From a checkpoint of a small mixture-of-experts model trained on Wikipedia: 18.9M parameters.
Below are experts of layer 5 (counted from 0) of a mixture-of-experts language model. Rows are named router (the router's row for the expert), gate (a neuron's input weights, with its number), up (a neuron's input weights, with its number), down (a neuron's output weights, with its number) and show model dimensions 0-95. Each number is 128 + 24 x the weight over its row's rms, rounded and kept within 0 to 255. Numbers have three digits each.
After each expert's rows: "mostly gets" lists some tokens that are sent to it at least half of the time. This comes from a sample of Wikipedia text that the model never trained on.

# expert 115
router:148181169112171083147117144102143082128129140132072140140118114139131129134109143146102145074116124147138160160125111090166144094157165093130155126150098150084128128142137149069109118132124130132134119120131161132162128107137145095134093116102138120134121111140168161111118081137158140135
gate0:185142132116112143138066125114143080115131136121109120126137149106142138117118128164118126119104106129106149115111112086132109119155086094177127099174117138159128123118139136124162120142138111122102126094172162160181144067115099092133119127160107103126131164107110130092085140117158132124
up0:089151146132118129192081161103152154140138164130172133126114114146147152166127160124116119145092136148167154142134121102163119117120085102143131080136139136103119159117149152197130123124135161126144097147115155134159142078122143095156148142130112163140160110088125135132150136103136117128
down0:136159121113108136148155120119108122150125150147116099165121115122171123141142151167116120131095151154124186125109145107161060120124077122126144088132169126110130146133112076135118126142134114122095159148159105153165121101104142125094136130129149149093165129099123174093104182125142112132
mostly gets: "istric", "ision", "lect", "cess", "istrict", "own"

# expert 43
router:150132126135116136131127184116135132112143103129107157091121116149103151110101097151129187086091122154116133162119163136133111105134132107163099150146057187078139133120127176138133112131147146119153143120127133146168146135115131126120143106103143092115100122133167148132081091128139127093
gate0:142102085140121120132132168114161162159110140132147143148060102121121118083114112089136151140085120115111088140119111123141151119121134138169151123128134134163144097150142113147114122133122110119093153142178098102115131188177136145120128075107126152128119098136135163144140130133121129065
up0:119121113182083108102157147116116156121102067107126134142122111148116124103149096150151117127109159121158134129120084164152114127091161139134164162130102156149182123095141098141120120097153104161106143148160153082140178151140134148117117096153134150150107107146161151131120139119101130116
down0:091123146127118107139103159164174168153127106127124113107150144095108097110100097139133144149113138150166147159126117077097107145125116163130101128109097135082120134132115138157149160154123128083139119133124076145137155164141085174074108118087103118110130120120137142089150120152108129144
mostly gets: " r", " l", " le", " tr", " rel", " j"

# expert 32
router:149130122125150102124090164073121095101105127087115140114139126140119154137130177164122131124098132149116157140136162073121144159120134116142141126164064156070110126124107178107138120107116141122141112130139119077133150150133103101161101123117109118139120102138151153129099095136172165134
gate0:141122129146119093132157127121129102121092125111110109129178129157112147124130207148149138127174107126093150154148149125179128131105130130140124167129088164141107152127089160151157117128116091125133078156119145075166122148137117142136124109145183136152113122169119140161139106115107143116
up0:127136088117143149121149148148143125142127159151135178114152139103152152082137088130104110138141157137163110148115162135119093131135175126123119135114131100162163160154147102135157119131132195111144157124116132138145141090128133141077098113077157107135148145167124138141159148072147159116
down0:160146096137115074131137116116138102138083124128110122134077125134124120110171148107127115155102111116128084131121126161196073094098115161149145142098131125078099153114174129118154132097117117138157132120117102161161138116113152151137107125115085088124104120111106156119131090104125118134
mostly gets: "sh", "augh", "ington", "arl", "ich", "ford"

# expert 116
router:118153126134134125122089133069119121092101141127100163125104141103131167130105112151090116112110149153118142158143131096123132147104166139173088146192115119082140123153141184114126129097132163107135136132096123146115142153160124110125086122127098121125127146151172157112137135161138167083
gate0:100162114110096112145099147117134084134108152110152147077127107116163124138133140101138126139159152102126117118133162138132132109122122100145155129109157086143117069157156159158121158126117154139142121123104136076162151109147138100107083163111128077103110111122163122107108160142185147145
up0:109096139060140142124126171120135136153116140179135146114139173156153122126170127122100137146140121131155121149131181165185109127111153123146163180123172129152098099091142118149140108168125118153142141131131110116140147111133162122119102137119156090144115134183135142131116153124094156129
down0:151143131144121133120126130122134147140089143122129136110145125158119097137125116120123116102146137179139085104176163143148116150142093152094138161134156112096117156145138140155104128147155089098130060130193146119116183144126160134161157063147141139112103131147150146164122110153129133132
mostly gets: "ael", "т", "epend", "ο", "han", "อ"

# expert 35
router:151181126125118122142108129121155135096164109085086141114125111121110181140085147159138143095089138132093127170143119114120160150113146131136106161148104144093142124177106171139153151087113173102157117127108072123112172124122121151126111132164130128123100135144145130140127129157122118087
gate0:155115164100127162114157125114109134174137120146127155139092127139101111091101097123096182120128153103099125121187117107150108133100125083162135118109159095112146127177123099105137117133091133166110165095112099118109173142115090131137148114082122113138115107108139109105130101135116140096
up0:117134078156116087127150120143130102145154119103126128140120179103134111102153159152118124159106145176093122135085120166157119116110130147120145120139074171116156127137102101151137127098121111131160164107095135102121120163143146189087119133128106144144150150138103123150182126127137160099
down0:126141155090111148132146166153106114108046131131130140135112127142132164101148145127109137122110129104118089109149147180132171152113134140138124197110117121122117140092161113118155137135120138161162089146132155137131072108105115149112112100138129157126094128124098139120196114137129109116
mostly gets: " Ind", " Austral", "mp", "aly", "к", "med"

# expert 81
router:182137157104122115137121157136149096106164123139117137113107149134137122164124131105115160132088137134109168124152155130129132106142157131155090145126100196080122146130089171091137061116112153120113122145093110155153151094144132122145159124111097130122110125144156157106147124176146147140
gate0:128133115133113163133081181093120134091147094167146145159112125126163092123144098103165091147124166150090127151138158121087116126120119154134098114126147178098149124156116120112088113141122126109124128111134084136076148133155128127123116121147140170077124108089132116113163101161121142136
up0:128127127092135168097161122085115099107126124138117107173136169085173102115101126142123157165119152133122114119131119125115081106145121113105113108103168158141095146160084138155119145159147140100099121132126122096056144143106128135122127172122104123133150112115182109098109097138115125148
down0:145109094116096142145128110159137147146112136148111102153135125121178142118156142102099087158114170160133150067101120111119109151115139115147073109137143122119127153136108140142136105156122073123166141110165087152166130125121115117101152128145138125135123164101134134120116045126102153126
mostly gets: " first", " two", " only", " second", " most", " four"

# expert 0
router:139141144133090114100115141126139124107167111122114120131118154121140200152107116102136129112130133183132126130111133107130144106140128104180097171185089161122120134142144158142120097157073181122144148133082113152158132139152131086173145125118133137151122096119137146105133096141162127110
gate0:133137116085149161124105115135139152133113138154196150090085122133119156107160147158111073134113162131112092149152173100175123094120150113124097129141133095134114106120082093125106143155122151086099134107137135119116130137163120124122085112124154137099085159111161122110103136145124137130
up0:112136147098098111124124083152138122124137089121105191112104095120144121122113129098136134104155117149122078165172130075170155119139123119122103140106141110105123121129097112151144119120120111128141153191144154162158163130130136123147096105112092100143128152128185078103150106137140120131
down0:164131131086160138106132078157103106107116095164177193148095128122155127128118160141111144090121138122156080175115099141138075114129093137125119154122143128118125134148125107141127105147143102169079084104117131159117132175120138138131128119092115161145121112146119146104131106126154131139
mostly gets: " that", " which", " who", " after", " but", " where"

# expert 12
router:123157134151133102157075139056125103152138100121097145117113102124107153159118145120127116097106116169111139176150115092112136105108196104142090137137130117095121119106147147088117065113121149138138099151159146142140150136107151124165141117100130130142118141148163130113129109145152162114
gate0:125175107146124138158086100123144147131123066119101158094106123131095126125157158130114146124129155125156112126131076140144114097112193116132089094112136132134108118111107125095141142162136152148139136143133125154121121133184152100172116114079129095117164139141174163123171109133126126115
up0:057175092123146134127118091118122140131124154119130119128141121088111149118139094151137124163115150144121157123128145157170099117117129096058101117143096138141147147124111096147184139110114157117110158093158138125150098153129107156078107153140153164098126164149133120144124117103118128151
down0:138172117157166103156118129141104139106131132136170104135153151155099135152151091080095120123105125106154088083092155134152152151099097099151139137102144139165131098140104128117118109130159115133149129196110106140090111153133108097151135131099119116123129091156135099139116112139136125186
mostly gets: "omen", "oot", "ood", "ck", "ife", "orld"

# expert 108
router:134130125125152128184120135141135127102105105114100172082096138124166175116102123148151128085137122148106137172126152125129143123141138111137139096116089119103130133178121141125140090113133183094153129137132131162153144127184155096121146081107132098099106151137126146128124126162177169119
gate0:176135092143107092137128145122112137121065117050089137092089138157131140149140157098101106089135145118123151159153154125128123126127132138097118088157156145143126145124179151146147132136127097116151119105100143117107166118113124101113113121129083096133157124088115153123116127169122139108
up0:151101105151159113130112139111133163134112126096137094110099104177143167135141181089148097154094104137147105161129099141126147102091130123144128113122114144166118114162153101145131175124135145150134158160126113100139090114086147121122137164093178123123096086164120132147140133145148139091
down0:114140131126175171120147163090101150109119116188107180118088089143113161149103119116109119158134076111135123144170142142100157138157156134121127097124119162106130118109116123156101130149075090152157130111147152160122099124118115108107134144092102114135132120133159112121109107168114116163
mostly gets: " w", " f", " n", " c", " th", " st"

# expert 74
router:154177150130127105137093129095162085124129139093085141102108156147152118111110148146127142117127129170111123149169134116115165102108170123137123171154080153095140142137116182084116118123108138108137089121138098094105105135161161131136134135131133139118131097117155119123130106125146200111
gate0:124164173143115095138151110152109125099108153146125129120104127130115108170143094148118109141083153127120145097137099112126090127102103100113083112106145150089184130099090090152104134111110165145129097140159119128125095127136134122110138121062173156116143125137132122130161143114184139146
up0:104126102103112127116133159141135112081173078081153122117140105146112126101152106153104156195165151118136126143151143090124109141141118136126126119122122125120121098141131099116139127151158154135119154150097091159153146144122194176127151151088103153133102154166122154121142134084124137137
down0:113158127105112127091114145143076142117110106108080094171158136106125139116151135117140139119141087172122100108141113148143104149099099111107118107109100148101125108156128145144162143134075127100111126142087154124136149130157177125109142148132155137177173177125137116150171103140153156135
mostly gets: "ington", "amp", "ott", "ootball"

# expert 73
router:139148167144132135119111121110184104129129094136126168129129127121122183108121145154148146075133126172076129112157098137122134149142116135127089128136126163118078130126100148090127132122124140119139099124134137126163133168164152144151145113113137130109091097098153172114077115196121142117
gate0:124146123122116107111106077145140116131093148155096177120115096123088159091089164118167131094144103113115120132147101149151071141128154112122087124120099096113109177144116131091154144118127122142118118123095159124182118154112111098163148126141163132133130125105129150132123140179159122097
up0:099088161111116151126140133099142090160131117125063159150135168116110140129089097111123124112163125122140131129142128137143116118143132163136132140144185121110101176127143113116124172169108145081099153124129141092164160162168136132161162145129103128111140158119156100126151163119126167108
down0:160161133156158149116122158128115118161092110140144142150107176116097131099171129109083115103114162137134149119145147103116170135116108189137142109146118121141125091151098085149089110105127130142175110127146139122112081111099135154141122104103121067143131092129118155104116135090107142115
mostly gets: " and", " or", " but", " &", " than"

# expert 11
router:139172135167132148169102141084169112145163140091105141106096143134117198148123121113139146123112127159110128136173160129128122144116164097143082176163114123107126108113157133148142086114126133117117120109141105146115140132121131158151136085114137149095112121146142124087092144150181127101
gate0:097078125130116163137150133099141169158152142122109153123111156131070127158112070139127132117117136159097091155146138080131067126131173157162106112161104118085105146085147132171141120172120116153132135124163102112122121147130142130116137140109112143141115151133111153149123109127147104152
up0:118173117135108139119096108138154148103113156159144129140104143143128161134124110121115127096100098119152116100133143130117139170111124115107066135121121197119133122109124125134181179161121133091115151145083151123185123126170139113136174131121127144099103086141134159147110126146121133082
down0:113149139134143153153116104152158133156130107104130100123153073098129141105111134120130138110119116174150150096151172080120090127138130119159103151149161150172061140136115127099108119115179124144171125093092105144155127110108113137128100149143163109140132129150117146162137125147148122072
mostly gets: "rans", " Man", " var", "urn", "stem"

# expert 28
router:143151114188144111144131128133136084102179148099111127058119144087121134121056150140148115082143107194115141148159144100137101135126173108131116134104114159117146139133131131112129126094132138151147115118122083147155123147122093140139142089140121122109142160136132150149144101126118149137
gate0:143116177161131181151140106133117080127148141111113129147169101136143136166133133106096127122148152110129173131088151138128139155150148146103119148117091130124121149129151121126107142143078142125142165161103110146140113152139112107131115107097152121133156133135107114171201183145128157083
up0:136120142182154149166125139084126108086173145085162118127170099152163107147122137129111099138140147140120140173127109142119118101157134080124145184128135100133122082138148113128126081141126129122113117142118071131123103137135118126131115141101163135149173124104168109143148159154108087124
down0:118111119142147105148135125116138107146146133164122110169127196103148156092167154109131130129122154174171098130095141129139127150130160141098132122166111153169110128101143137106122125113104134119134147117160145116139113072134125139118149146143119117167105126175092162157108122115095204142
mostly gets: "==", "===", " ==", "=", "====", "“"

# expert 54
router:127151126139101115164102156134172130135167136103109136117083110152103183107117119122085143080134111153104142129161112122130169129102176120147120129129112157092114110180114160134178109091123144129124115143123106125116144168132174157133110108124117157121104108111148130114133119147149158068
gate0:151143134154150104121095151139148140142146179072098147108149146166137157123126130121105142098183103114103120126134177095136156106093110173133145116155120165107110148143122115079170121090122117085154115142128137120103116157116162151100129144149126161143102100104140100132134130143127175118
up0:128101131131130122103130130120115104126136096130117146131141107094180159107122146147142087134155109140099076102142145131163134115095050138123154090136146144150133112170159151149135115146153139176131186112124170137129131144112101138072092108101161123136127122095126158109130152139137118104
down0:121134081175127119151143143121096152148123087113129123098135114111103094147160137128105141125119173134182130120113154120135167107132171165104138097109097151106133120118107097154113100164134154069122083088121098090161110094125174115130131165134140130094119129105144117147123116104130136140
mostly gets: " North", " York", " States", " South", " West", "rench"

# expert 75
router:163129154158115119124085141106161087112165162134118154102112123123106193122107134148100133085103128135123137108143164137135173110103172116122120117147108177078123095173120183110162111105128169139136147128093143139104123149142123153132132121116124112110102129134170121104162130154136138114
gate0:195103095136182116105108124137112120156114098124107148136126126145071120129127138070146103122142134141173137102116162126175149162134127157118104138133126118144135117106132113060128108121109108122178099150137097152103157139174123124136157124157119133132080125087114134143129127109128134098
up0:115133114125110118149149125108088131152138126150128114172112115108145101103082137152154143145127119117107138126155168089123085091143101163135105139145123119178120137160115135159111083176148099162128138133099143130142157134081133142138080088101124127132160132153113134106079150184152131104
down0:112174130157110122162100114124136155103137038133108131126138120139114104108097114125112120126110119170116117129111103116094138158111121154135122154121157135117127193088109163138129134157086130073125102101146141139146157106124126118136125154101067144142097138127133142140122140175098152115
mostly gets: " British", " American", " Afric", "merican", " Austral", " German"